From a checkpoint of a small mixture-of-experts model trained on Wikipedia: vocabulary 32000, a sigmoid router.
Below are experts of layer 3 (counted from 0) of a mixture-of-experts language model. Rows are named router (the router's row for the expert), up (a neuron's input weights, with its number) and show model dimensions 128-191. Each number is 128 + 24 x the weight over its row's rms, rounded and kept within 0 to 255. Numbers have three digits each.
After each expert's rows: "gets" lists some tokens that make up at least twice as much of what it gets as of all text. This comes from a sample of Wikipedia text that the model never trained on. Tokens count by the router's weight.

# expert 1
router:164157117083115124151176138122147121124137164118158137165160150123115120107165122115126130110116104140163104180156142132105144129127110097149112171101110138093122117165126091073092139133100148
up0:149108122160156100130149094137099131130164144140151112107089097136103086145191126151074159128152151118130101122137149152151169109122125121151149113083100144118131179132139117127084131153147156
up1:148141097153148144153151128098113135129143128122137114136154124106112087135135123084158112134126159119150143118180168122138124135165113113125119096110109133138113105110122142130163161088145126
up2:120120164139109139147097175142112130119135130152120117173104109108124148125152079116118110158116141145140118079124119139157097123153141105152128165127121143152135149159164123197144080103072079
up3:148136132138142129135120128114139123141197142116084139177147110140152113135118104118112119098181125140134146150160123154171108127140140122119156130089130097099153150107149124120093135137177125
up4:155125115179121121134136112175121127129098144121126104094142106123115115104139122118123142150101095145107102133159161098167125133146122136117095188120107120106126151112167118163144134139121128
up5:127122158126110125132147149148131126119159128117116119109144115150138128162136118158146117150128094122130127113062100149127188148158094132109107134095131087157166103122117133124060126145149064
up6:135125119154133130151094138121149108147123170118130133131126131125091157110131106134118109135171124150147084149141158098126114155092081107098173125171124113109134150120081091161132085162146117
up7:153156142150128140144131120139137089119117140111169067130127076103113162125123117148164131132108142143154161125111107125124147164111134164103153121140147147151125164099142152117096167155144080
up8:131133113132114157143112087107122068089137150104119129112138139122116136159098128146142183165143098144110082191129160117085099118178159097138168131116153122130117139107165128132131142171123130
up9:107150095113126157109138129128136165123141112103149129136101139120103157174144156130115166126135148147152137141129132165117131100152147120093126088099203139099134141168114133115061090155108145
up10:133116182108108111133109106097144154112137108112137103117113163158133135121168120101111141109115125153111118147149163117105084155132151162111120185116111165151172136107100113162128140131096103
up11:121179108139104123140113128102087081107136118107121138175087083127118091103138146091114143165145128141154120096133125124176147105153131127129099100132139112131116130154156127153123115082159114
up12:148127097136152134112139135144140140120116126093104118145116130140115185144107092130172130090113152146108144114119086071152141137140126147113090136119148121122123118128113154121132166130175092
up13:117118130095147119142192131130123080155114130135098113133100108121115165105115109116114136143149134131116103077087088114129122161087097081139087141153126136158131139146148160104108098076134177
up14:131122115119158166155139094147131127139112101133132112144148117151131124153152183141109098134144119125098105132134120143165149102113135077118103126133165176103115142134128097140159099134140145
up15:131101159141162134114090091127156111146146157088089103138148163138142058138094082118110143126126109118114152127096126112087109136105148139135164136115144127128176139175119117105141161171103108
up16:154092146115134139143116120173121119114113107108146150129102152125105134130111137112161172107119107133120135089130143107110124127106084144114126115128074120135128131144146050149138149093153148
up17:101139126132136120153156174126133122180134120117113147103116113132148155100116136150130101122149131102128155147133123126174124087127127133158112146161156116117106104064125100114113106139132106
up18:134151129121169176148097085107138145155154155146179133110083120118131103200135130166125145148127140177117129158142148116127121071089128079147124092121137140128139139096125139136153158110133127
up19:079108120106112137146130135070136130102168128114130130123122104158128150146075110129099131115110133210117140105108101141161079133159135093157094141127092114090165139147113119155130173130159119
up20:147149184088121156098148124078122139169112161140161130110131189093154127112088115146142120118155100150144141137156140147153095108142123136158073121115135157161143141100135153134099074092128137
gets: " as", " was", "'", " \"", " for", " with"

# expert 2
router:149103136177137152146087125096101115086150148080153112143112140106151114093134118148107084136129145118141109118131148144115126132088138159120142085157098168121132135110101092089153141101078106
up0:104092059120156112132130127080133103187120140123117139141136114129148147189141120171117166124085106109096127163132045144095118101116139137088122143156115105101095132151144081133130099150046103
up1:075116126128095153134095108196137135105123144126135108135163126126125154122153101093099099102111118162106092141131097132100108107121149182074120132089155142147107120167133116103117138115120108
up2:171117129122101155111158145125096147125140133100120144090107118066155094109117128152110098075107146104137154121203115139084128149139100130163138106145143136133161132143104122104083130105119129
up3:151126164143132089152120117145118118136098140122154137147069115107124133110156085143136143146110113129107122106113119142085116055090138091135123133092118105124132117113145140171121122174147097
up4:143142123093151174106121141127121093098159110083161101108143152145161157107163099089077080107116115105150148119096130128094162137109176096123063137141107139089107124127133142133084118108119129
up5:135120112152147153130123091103107119136165073084165113136101131105127121092138132114161106110126125133115136117080135200115161122092121119084138110130100118149130140105109178096107120149155109
up6:086096112144139137113102123115090101118149113101163137120088183141086143082136107165096146180124123124136137143100124175131123107154158145127100139093110134117121137097110160132154133119129165
up7:132123112160089130080129150125140144154135158130126134108118137147076130109138097123138145126098140157142132176129116083104145144152159161100168182085139151119126150086112142158101153127087163
up8:175126114152102155183133114140163153154097122181146104146120079135136116175177132102123109113127091136116119119100144119126121113158131119165078085115136114098138127106132138118106157116113157
up9:093118105140093089135171138170124113150117106160100150133134130111129096091146146120135109167129106106106160070134101109102089098130105140116133100103170102107119129120161135105150121170125141
up10:132131108178170132148107063088109115138129109135140125112115149115144163095105136093115120106121100129151160131143144175103122129103119126096165130146104123130110140152118127171132154107101117
up11:171152125113202104131145130148123132165126142098091125090077131146127157087121196080112100102113114149175089158131132113125123116131120152112151099126136127122185132145105135090126114110104130
up12:165129117096142125133164095112112137103109129112126149121148121162103101108114135103095122170117112129146126139168145114131123163118129130122148117141090163132161146135129116122119184117108131
up13:112142113120112164121117109121104122127159099142135134143113152128104097145131124101172125119128098164095120150102125133108136144147151128141141113111097178164112115130142116095161162128161082
up14:152160132128128099127133169109117067067130134131174125086116100132129128189149165138144174172115118127161138103122127135121144114127174097158113137136153113140156091149111143145098131106136140
up15:124157139122126099119135142147100133097145099098125088116139112141135177118109113128129129162098131123139141126144148125117139139095152100126141126169114119139122106115120111149093093123153075
up16:107105087099110097133152132144160101095091150114130133116131127080134109097130144109094082110137123115130156160121106140083131139108085124122120156068143135080106125134102090104083120124119107
up17:140128084115111108119160150153163121148122147119124165115145113137098132156123149167170170106098139175097149127124092104155106171137141148134111114149097121170138104111140079146151141168126169
up18:158091097096142108137133160132152143100095148157148087107138160166132108111145153150146142142118128159132074131142096119131105126150135115105136171183124117128139123147122133143113147163121151
up19:132160137100101119099086088116088109133107115090111132079121106173122142142108127124132141153169113146152155130126111103122132126075114149140139143149124175137146120155091142085072176127126097
up20:151161145132078122155092150100117119107112155130174130091086124138109127173121134154160121149144132119152161142090119105131116110100132141140115105097115174136098137102101144162154152154125123
gets: ".", " |", " 1", " 0", " 2", " 3"

# expert 11
router:157155156135132107131104161128145104112152103136094135109088166127115137098112121105135126174112120113098149136161135146101171129131154124115152157107123100108133148156091111117145136109140111
up0:124125127113171096147146133123100093136155104133123163157130149117127142113118084096140129159153144106125132112101131110108151128123122135103124135124113143118129068078172171154158173086165157
up1:104124149134110089096154107124161144157117163114115162123145125123144133150146126176144169142101155089087139114155124143131063146126098116099132154137130151122093098168108134139161143107149147
up2:115141116100107097149110117163112154097135097159126142139118122142127143087100115117119135145121107174133108128168108113119125100164141147125114149144173097117130125133100079112125130143095160
up3:125121121171101148116181116125157134126094143122141108146141106113117156150166104139097154164116086091133135123142129136098121114109128086113062122177198065101140170152117143093168111121151128
up4:144082123144117120126090108133079153128087096119133126147155152123148119125144115191126111144154130150124162109156125165135109131144142131158095084140154120090118168118122130135132099104123137
up5:104154133118107108135123134122107145120129142110162178111113136131128195150110137162087122116120155114102147111143132053082122119147145138179132178105158130157163111119133157137131126129147144
up6:109129101190137151165130098139119093148110135121127131148156147134159151123123093154133134141113157151160140159139107147108141124124088126164101091135119125122143122101138146131122159133147094
up7:125117147139213108181181136143174109111079122121116113087138154065136139092107105107144132138129135083146113141148113125144119159120143148158132076113141126142140102103133122145139126113121111
up8:108118132095144143129143156124105112134142153078126151150136105132117109102123138091158146125118109149080103143121134122143115109112155110129107131072146122090167123099180126128073091114113108
up9:112114119147116114129149144089093136126182129138130125113110103142141149094122116132129088159134101120106193124129099111099089118135180126121172117117119118111101112124151101136143154157127134
up10:149153133125113139123136155135152123165143156144163122114106132146109147167121070163110145131080118116112114138145180139112141117103094163125109100098146120161171142164111139132142138145156127
up11:137164135130138096115149118097142110104106082186114121091114131138170131115135144102140139122072115131117089166144155127122134177155158121110119110125115104132161152079120106096125134144132159
up12:113112123101122117130132090139133104148152134121121137115142131163113113127152147076124138138155119153175159085087152156128141119137147138127118127115138113167095111106126111134141113108149105
up13:091158160137106133169133152100148128144100066137133175115146137112127161086134155129142150107129159089156128122098138155142121104086129112114116127147119133168158105117153115134130154132130097
up14:125128147100090127119126165125109127082089144106122159117132150142098132092140183129122121123139127123134105150125137145120144137152117112151107116143147135179111168105101116118102064101117117
up15:124128131127175143080146153153122089143102164083147099123104155088089121105173136156126150168115151136136087113099106134104103103125095119112094198153106070156147112132122124161106111089140140
up16:169108133108114158093116148125117160118138125104151168164132147096133163138091124140154119122133092132070122135109104146097134130165145116133130104133127133092139114123114192113112118200144143
up17:164149144084126133072158161128088130136094123135093141146077136147182163133113097132131113106104102119115176149128147126151105128122141130173148151165150129107130162148128098158082167169094126
up18:152100153124169143108153109088126136110150120124168122127114151104121109150139135076124173194132111175152131101147089129123105134155126126157175139123126122096137155120133114158140154140144103
up19:153122128127058179155165149116112140132130166131118079138082145113108145181137124143125144090146126142117124128129114125109106092114115110130149127178149137077170145110116130123142124125127117
up20:124108138130139146138124089127137127211137136113148125105143121135142139127106144083111088111138123130169136093144139069147073115158130127182154121147130135131119105156100130088168089084151095
gets: " ", "\"", " A", " B", " M", " U"

# expert 0
router:138148135142083179093139130164120137107102128148127103146118097113180106108147111095100117135136136108124086107117144131119118167135100122154096138156102080147127127082106144108121103158087118
up0:179118109104112081142111150099197132129127102100138121099118129128099153106147143139113120123155119118111148128042136103110119126121176084096107134132075107099131150140098114078093095129121110
up1:173117136144077146115125090153116115106106123095128152098129123161095132167107124126157104094156181091128134139156089146097127133177105102144127109145150125124158115097094152140128153141155126
up2:156128163139151124130108134131138107107089157143102139132158123148125124107121164095143080165161147132093120165170110148100118137109148101174148135133145109089128085113084082085074120117125113
up3:132154110123142120113128126136108149154121106107123102148158125105105107144169114085103146126153153136071103124108115127148111124163085149079137117155120147102152150151133140081112113167139154
up4:140117136151132132144154143121098129135075147136127092131113119160145126136168087151100155117098129101168108119198140100114119127076128123082140145068121099120104119126128192121140147140113148
up5:175128159145114146115134138110130129150100135111106151149095125093118157132136131168110129108066155136153126161123137128100149125044130104143086125102138118160145135113148124151133093142073110
up6:173139094114104109145135147118144175102143126128133128132132120155179103119156158102104119110126116127125107153067103110153123116170163128119096098128117140115122137114133105113109100145152126
up7:123140096159172147091100132149119113140109129129165103143139122104091119140142131150164105113136175124153127129093124128124133140110128180133113136152094103109092125101130130101128144079115159
up8:133115145125104153097112121125110091112148092089141135117156133101109133144146126110149106131105150127128157143085149134149116117174088128132130115131130100144148103151146085097119146158127103
up9:119098163135152124170125133106149119172096119142131179122166098112141095100127145121105108138153105142090128140111120087123133116088108117154120139110119123159177098093139124116096164112123115
up10:116141092118142133145121125139154115147093132140132165142099156100116100155084130119152150089131137101067120129148094104127133154116177129103129149149131122126154125131142174126107119157103191
up11:103129121116183157098101140139118127125100120153116161116117139136138147139134099108105089145114115109106098155070192171116059120088097131152135125125110156126139139118145088142127121136180134
up12:152141122113103156156108080126134107153138105145142110138127137146122117158147132055137123162128116139117109142129171106123105154139091125088105141129092124165159131138089151132069133174123084
up13:110097142070133074148119176132160105131100135116107158135092132105141140126165122107156136140128117159138124148090162117152116113154153098133129107126126149107113108149121125107128130111146129
up14:150152079140144171150141119185120106134143117052157145108120120114123141138154126147158147157116122140148113170119151139109130138120122107160123120136137127117127167102138100125108094107120166
up15:193131126140091135120106077131138132119113094125115144131097118138146110122138122167115117109105129145093103171143158103137128112138141139100134104159114123120088072107163138102147149128096131
up16:168158125116088125112135135151123125072121116082129129133123144129113191152125139150162147100106117088158125112137129095123081109094146145132167195097123134139096131107096124097109122165119132
up17:170145121142121160126137123101165105127165171139081084145100121109126140119147136120111152142147096123113113151168104130143144128122136127156114122076111146114158115131141147165134124119143117
up18:137126130164104136076110142151144153101117096137166163148135109095119112141159150101090094117143144175129147111116157113100121138136131114140126121106107104159138107088155126132105153170144144
up19:134118093138130161095116146117093171122122158126107125152120133170114140148127110151112127114125122119110182150132164116163139109108098104104160163124164067127147151139100088122128132116105129
up20:148109148120162110150141120172116126144162097143141141160144120089144147091143135119097120111114118161139111131145078110162103135120138150101105118119071120180130077139198138145136133152159145
gets: " |", " (", "|", ")", ";", "-"

# expert 8
router:176150103159141096163159142168128078157106137099112116125114129122090152161130152090128152127146168112095162110113161174155127126153094141123158149115136136150097116102135106134102121110099118
up0:177175137110133148134142086165159110115125123130181193124150096126142133122118102137122160088140149179128141118121135163161110121141141134135161130092137102148133094164168137155114102131127152
up1:155094148117154119144128128132132069098154135091138180117155113107124150162153106126149141119135130121143083130142068105119080126104148113159111104117146124176142133098182150134125088144124088
up2:120118114132167115118157100127106105102130088160135124109150127157096114167123152146116092145120107172141153121140134133150157116181151172188104102142122158108114169178148175120140115119135110
up3:111116111108101098106161153150117092107106141115115156126126130130135117144134128158104141135114077148093112126097149171127083139151163100133110110144129181126107124146132093163142119129103128
up4:151159133134098149132152101142136180101103132159148178131134115182083133161160129147126123124109136114108121103093125109062152140157095133136128152138100135120102142134088145148091132154118130
up5:099120097171181104125112117145133136105124130149163129159119136156112070131156143138086153152112087132108134126130128163117135151131113146126124084154112083104121147147089134096098163117180108
up6:143135131106093150140150091121156141121141108133138173128109159110141170096101121137103143112148164139103128128144164078138142133124111155111122108154119104139108124118168107145092113142140145
up7:166122162129141130114105126131074077153104130100126156100111151138081152137173112146155109109087164105120170106156123125123102135107107140147167128174145112144129137124136133093074122099155175
up8:152099154082132138148126146090128140164118139132123128150093101092118175096119111108142140121129144112107094136132113146118115141134079109148115133083140069148124139089117115137130095104121154
up9:126107146126122129111095127152102106077155128112117133087138129155138178094114156143186117111123102107096130106131119146116118074136155123155117094115156118129153132147093083169172138163147110
up10:121160130140176104112128131148127134120139125156097154183097135103104162107130157165098120128122120131086128068152156133097130131128087120105161118135134130126106096118134145078143121122128131
up11:149149113135143098126131126090151112119088152115140132102138083151140135113130131155110103077121094163137143100146152167105118119110133174169143128131132121122148146173105098122153142110131146
up12:139096111113119136135137150128157091115156072112116151132150125121134148085180188095182140125149080137100085193112130130118127114121090123141147121117146184139167164125130101146129100139145146
up13:107131143114108125163146118133121111166146079095129121125154123114114132128117118133165103129126115153121113158129100103082097136124091106116095145128159139147097173124165142153136156120129129
up14:135150109150106154119110101125149181125119164116130141119114162149151168143123118153110104123116144152130124118105176127088162128117090110132141129122127144107128098187101142111127124140142085
up15:139123151123115127128108118164123097129142137135197145133078134118121128099118150142130127102125145133128103150135132119108135140161176168111115155139107127106077169139146123066160116070181137
up16:151103093148138129124121099084154122146138183137119112107110132124173122126163101147113160117088147118121156144137137144179108142130098142121152144123089130148101106083138093155121113141124081
up17:118127105136126124126105127132098111099147149148105082129091120124149094123170156133130130163144149140163133088141088122104159118116126095119152162126163085130021108121135170088154123108147133
up18:150111122133154137169160108142115126119152087082131088108128124119155179192153138133126110164120129126066108120114148147174155102115144139114129116130145146134117135099175162131092108173160103
up19:128102143095075120128148125164154091144119139140110126162103128111126115103151098095114123128147133090109141109129129156094138135145104102108140144092152097132138091124103169144096141116089159
up20:120142137103141121153098123101153091154149099123116079142151113151091119113123137113112116171130103136122164140133123102184118154124145107097127145129143145112109162075131104078124158150119146
gets: " and", " to", " a", " of", " from", " or"

# expert 9
router:122105081154095142123096156167129137089118112084133175102091104120121119107084149144081156126163134158098146150149111146128090180131159101153147066135069108122134100146136122155113130137141148
up0:135112082164111153092135136108120133120157128116110136141130175135147121145152091120136141120142099111105148105124154110100116132095116146138148103123135138156145132155139113138097149120087164
up1:105107144081107130134096135152083150115112132097136145135116125171146142116112119131158139161115120127160135143138143138129116119136140118147117110119132147129107162130116094149093158145121065
up2:132091100114114168114174163148141160160106111101178149130112134103145122132152170137122108087137114100156089118109188154113090118121103138126112125112147142169082093129135121084136152145128142
up3:143156130089139126090129124106125093110128157127128129164151136127144157105103111134105135135091095136079133149098123133128087071105063128120103120114169138111100143110132146111121159163145074
up4:122163132123144155088082159153125134153087085106089110082152137111107139153095128129140137142132093102163148115099146150144101127149151185125102097142110142121173123151095122106124157163085145
up5:130142146156153101122108125123109113065096107120155127122102140066138118170118141105168099175110132148136113130155126114131112177149114159140152105126155140122180133148095118120139115065122132
up6:084126126128133139123111116127132109098148103122113130155109115144137146116079135138083091166135102109115175151144147122102139152126118139143128127085116117119135109140112161159080106100131152
up7:113147105146145151157112148117132121148120123132071148152177167151134138154134141140139136055146153180119134111109148150090167100127136152110141121101118150147094139081101175126141143118111116
up8:116120112105151127142113166123135097103150180165144148104153131126125115110156103089138107106151149157107115154133092141100102119131119163125151132126148105113173140089115125125173087174150130
up9:144121134102136141159105121137147082125162116106165104113137144108130135096125097151148134101148081100136107127134152075124123160102116134133125103122139138124218161120094144148108097191119085
up10:123147161094090133104156175122134100111135134153151112160179121110124111115102110156095158119141108172125139176141152107152168129163082100161169159126087129105101076120112125147075114112132132
up11:098098120091129159126141145133149081148147159127157167169130119137134113166126122142124138099115126142140150159113137116134153079131174133103132111102124135120102135160161162061104122119149143
up12:133081124113133137126133108139137140086168133174134128094094084126179079122101142118126132104109149133128157087144076144140149094120114130136127120119129162141179143101134154129133128160149140
up13:109111138126125153133096098176096110138095138110125172174096083114128133116157086134130130081150104111142118118101140140144143157154149106140112118106129115137127120155138141152123128089133153
up14:154148147151080138131132121140107109129124134099124153125078135151153125111117143141138134139086126115118119134103109137153125136145109100164107118129168116129142134115100158091118138143147114
up15:125138119101102133150108157111131130135104078110155152132085119181124159087142131127159115089155111126136103143150110116122143179137138149137125137140147146141120142118127092137119170120107139
up16:108104139135155145149138167116123118162076121149139127120085119098116100101146119107128143140144082130105110180122112116115086163084156101113146151152150079165161120090146107108135089153111121
up17:104113150179126139100143130160116136176105087150137144139122111129129086115105155143118115113075108131122099107098163097144093101097129116111137118115114081152170167114113109136120110114131143
up18:116104140082118130103084172111155201103122121139139174118088105142121132117141143132133146113136075152134141128109123123101131151106127132145182102136067094143120123158098105091113099147097135
up19:123111083140138125166159142114121131132127112095151108148119139126157147131111116114122125120155092166152131151175125112112138172133129136193123122137123143156132090103144125109109123122144122
up20:162156106109114110123155167075122113124103113111107157156129125058120143149162146136070117125162098087138128098127112163109148133127134180122149129122110137109133147091138113079103141129129131
gets: "\n", " in", "==", "===", " at", " on"

# expert 5
router:144130120120160100120082102171139106088112129065121125127125130149088152151117146165113154117153104111165147096106120138113098139144121141181159092095068097162139129125094081105133120113104149
up0:146186142171125128110092127130098109116081131117137118131095096122080105121144121123129114114098106109115118142129118129129112181129076154166129098114110128145097123145140107095115154115159124
up1:135120147141099063185118148154107115140144096107099108111131153109138135099142167157120104129167093125123107154193139139147106138161102099143135114103123153094110134176113113099116140131134069
up2:170121057126129145113138099122113131168110154144090096150096121113099105124144120159148136107105139146127178133111141087110109150116189169125147145140107135104122120111137115112133143131133144
up3:185161139140119115129112136141158147115120138130099127088111137128144082135117143134134115146114155156066126150118117090122185130123082115101133143103109140121137147140115128073124145128096138
up4:140153129118150159160118095160159157134123122084137150105127157130108155139138125139119135178129129119159087119120134124158121135162115183110166113114112140157111174101106143111136106139143131
up5:116135167134131093132120110129092092128103145113143120109133096142118157120151118129131117082103093115166106084128093102194157142139127096091136118150170147148151140127129147143130188158115135
up6:114102113112177138113110098153129154133117068106112095110126110120117136133152148151129120128130162172134122118148100125135144110156135122139116141133136143166115123139143167105106107121139184
up7:133143141087115120120134147101105102149142180125120105096132146166129145094127161147114146138156084114104138169161113156139098121118127165159117093132118105135091103159153081188102125139095139
up8:111101079154168135092147119137117149165165110133121112136119153141136127120179084044086138084139176125133138143129133147116100132120105116116116070097146141140136134114115122179120175125150131
up9:107110073103147154125114171119151137136059127147129133127133122153119168137109131124127086170140116155142134099188149087109140090153160145136082144098148114165143110120152137168150132139152118
up10:066129163096145122147156139130064095104148123069139119155120114090153100121118116114110108133095140141151105140165139160146120123118131114112149141152154128119133101113111127137143150136143142
up11:146116130121169145157127136125110119138098090094144114129150165117098129128120126151139122133180155106135131123078137155159111101127147177135114142109129131122096135157117039128110085143165119
up12:147125059119155108112098134127113132098119169116131083211133112165134137153164141151136102122149144126137167085116122115143108097088141110136088107122125143168107094146177142133141172145111104
up13:140156154122130105117115133157132160112136106143120141138112133132102131144130175101088157127125160149138151150118143145131077128089095163125132120113118140144108144133111129071163147088158150
up14:113138138132148154135113120122128084140097152091135156109132145126141127123170157147121085163151142142153125095124133113165107143151107120108106130175128146111112149100157084152119137123225126
up15:134116105158138173147079143108117142121116109106085174135098122121118116159104193120138168109122128141151090182153128112152123136124125149131171121133117134145110185124109086102117173094168152
up16:134077160116149109173153129097113108128115122128114095132119148110137122120172135148137128090108075121166102102138096084140144141112108172151140117127121107114147129125130104106132106120136109
up17:217119115097147132103113131149118079147170092094136139147119101134094126140162084115114121152146112155096129143125114156143131096144105147124158124150113143155115125125084158126100158111093146
up18:162109109096092140165121079150162097092172149118156131131128121091093104104107157172126118151112089162165136108135125126087111107113118140118193096126125066084131119101141060131131098146114101
up19:137119090117148123141136145139089072143101141083137142129125138098135127119110118134106099098145114153138097104085141100173075138121112116172139130078120089141124146098138184106118160094157142
up20:159147103074182151160141108167127121129153146124135138102140078133156156116118140099082133132109065165134153118106114092123131139077129132165145178134115156100115095150146153091153146103118091
gets: ",", "-", ":", ")", "),", " -"

# expert 6
router:108081102098127173162114125166101092104161109120112107127151120144138120111114176113133148160123143150144170171141135082118165171135152095113200107126160118105078102128075162099113151145123112
up0:128133107104070166173046125156121126171155127105153175189130143116140125141162122138161162119142123095151124135116122114089133086148108157134139119154146180094128092166101094168097131089133125
up1:119118177158110126127107065149133126101110130134099136104125124111148131121153131132124086146098086149135141162130111143085157125168086133126145085127165110129143110120144176161121153096116103
up2:177101095126128094143137130143098151104118143097149089170138113120122134141127120156126089123142142202142154121114139120110125151125142126143122169130156126130165145141121160163090148158109128
up3:141142140075143145146071121182094138101136092148170134114059126130123123104093134139131135143114124148132193139142124163138137140129117152122147155126114106153141097167071128111099116112153130
up4:114119129134107109136115141131113118152085117098169091191115130064096126134124161100156111111136134128178114127105154122135126152162129133180162075149135162130158150148058103172155117143094125
up5:137120122106103124133120163129136137140117142092124135160151098145138135172157133150151122109094113120105158127149142113123132111093134105177141107175139127160143119128133137118097162145153145
up6:110135106152143143094146128148125126110168111129168141133106075160101114159113167149152127153108111109182114134131101113116191123125118141129131122132130132119144109135129136115110087103117128
up7:132184101147110150175138084121129163149152123134106104128081110178167146155110148137094114133111188156128147150076143114086138136123168141161101116138123119124143066106161106138132146149121145
up8:145124142153145120108154108083135116072145122089154135142133137159107122115134122119186151152147136120134118103110140117149067148140120127126159112161114131124147145166147141090119122113109145
up9:090124194125141162170143148164129130141143179156126120151122137093140129161110123139129124147134088100127109103089140119146136130127120094138134149136159151098120106071121104172110101114173116
up10:132101163145124130120095134140099099139108117144152102097063125158077143107153131087108134104144165116093096080091121132107120143141125122142124153107123118105140114162146108149144163141149148
up11:134099164115121146116116123130121147117124189100121145105123126153125168131103146121157137143161130074112098165136155141183123107068086115112102115135123124184179078120122166143100114089121146
up12:086131117125130115141142083123138146101146092116147150122160064138121130136144180077115184152125127151074126133126116111140122174131130128066101125137093115125120149135125115129140128185150134
up13:124095112153134088130127154137136116123118119110163134117207093130068115201176147127168109124121131119152160157104143121157111171099130100062105139130118142122119162128119139130155149131158135
up14:109125115144125127145175112190147168165091100125139133113122158144149087134166121122150156145131106164124126107153128176109127122129145115120129147128115109125163091114144115115135120177108039
up15:146113113129131147134088147124126134141125115073126111069123168121140123144140114111190116108116131131154130147147120151087160122131126113116112128157104131078098086125184087113142117141144187
up16:156129107151138153141149150130156129136088135140108077102166143146121109119121092111101111154163115143144126099098129121169159180118083130098135111119135163119154180149178105095127126137141098
up17:112126128142101076175107098119129174141120115115140106137138108149094190114158103113103117144138131108106085112126081119143137156132103107142115131144108123131103112117135178172143117120190144
up18:104098091136132140105172151117107091161161122166163077113113124123115148131132169139102194140113100149138106132140134122155112105132125132114113161115133125134121134094125108104112112152130142
up19:150152111157101125156139085168103133094132103155115086148138114116136146124100125143111080118092133103105156157128137151180110124095134126160092158114165096118135114114114114130151160130150124
up20:116102156167117134165135113171090150137130151133123093145096170109126129125133144123138167077109108163125135107111158098131134133153118130121115110104128103078120138081148120145080129119078129
gets: " the", " of", " The", "The", "|", " his"

# expert 10
router:133180128091103087147123106179116124104110116131121151151082151132149165133130177134088141174119128130158099081168115155171139117112110137168138121125109186131095148149130097152141101148137156
up0:122122160139131107125152141120103169158149144123137143101105170103121129107116148074117152091122152152122148115158102159157110164111098121153154119127129169106136132108109125121144150129155131
up1:092131129113088126167105145156130125171095183132158132136125085100139121131118122142105156103144145128169095128113136156131127096134100148133095100128130094123137166136140150110114133136125102
up2:102125129144129174076116165134134138133130149155107097137091110133141133149105136114119130138116164103118145116120165122188121109135107152137133117125144166101115106161079167089090085111102136
up3:098136144116106141136128139145115145121092119098103167135116139149131086111136166148123150153113079119107118106143078108116129164113143167114110088095155146171124111128140106140147124132117141
up4:120127124151098113099125093108144170098138157068140087116133158114128151101134129183143125126144114132153110156154142156181151104081156150113073087131120047094145120121127126125115157122083103
up5:146135145128143101115170091153125137145130090118126093105121138174128106156138141158088138099081138142125127121100115130130153127103135098104144117157153129147139066139119113170122116142088090
up6:130148116131156118186139154113126169144117082141144137143154166134120117147136127173155124148141133142117097114117096089156131183104105125134061143105120201130137071139141117119119157155150118
up7:131120159170169077143160153156146152087139105150134149141104189138157133075150112127172107126131105145142157134091118125151097107131135142137101137153112150108133163156072159121101156130130119
up8:157125197138142115130168112159138166131129135091156126130129130123130131147161109141129067130160136122159168109184168132126110143115144140128110093159088156116116119123130120089120109139101139
up9:086111120124120178143133151141116197140139149147129148128122095131136119111099129141119102135091143153132121141152107107108140151106136118092169152122104123151150109083113137102096101132124099
up10:127104120099144118109142126091127157131121104110161136090135125124130113122122116164085106129127113099127124142150153111145097123103139136127135112138104098123106161139116096125103139119109132
up11:132137161103091078144143097132125120142137134104137057157134091105131156108086169150116133146089116157119132140134094134127147114172102143132113169165102136116146134168097096139122133119136109
up12:197157128111156108160116162137115120127122127178153151147144122084128158126160117150108085129134135120166118163150128128152106127099123153088136119104167107110122084123153153157162160134139174
up13:131107117128113107179109113095116168115143150117100137078128128113091172147111097114111075157165084138117150120136114129141128113116099113081130146159118160129105153156160136117125115112122164
up14:135110143093108150149113126115080121150098133148123161089175091138193096106117134137122147131141144194137124124157103126150119128126123150127158110125138132124094157120082111157113115138106101
up15:172143175172079095101156126123112134107111078097114156136108121112092157134153144092125162118072163150116175100109130108138142155102111132149119154160161194100158149161143127094161148130130153
up16:154118123125122170145159100103109104106122174146128152119142107158128177111130128144130121161150115115173128178122145151143161090078151115139102129127163158132143157091140117165127099141107141
up17:078128074096117067093104149119135157136080101156115100160135131105122073127168155151120158110118132102124150122130141143155163101103109152086102071148132085118102124078135116151113152094116097
up18:105140112146112180133147136144126101093154163127108085119130106152080123121137114086089140149112109128143115190171113106186067173117115156138095145121147124125115120164132110116154129138094129
up19:208142150135120083147166159123116128120089161122105131140139158092118073106123112133089157162115145133144106108114092149101151124075144156182070124130102151154149112139121146113123183107143136
up20:087136150137129172083112090153109139095116177125134119126091144174133122121177163163168094137152128165150115152129110182147139145139105111126127098211129144133085168100151167160100126120104138
gets: " by", "s", " team", " film", " career", " name"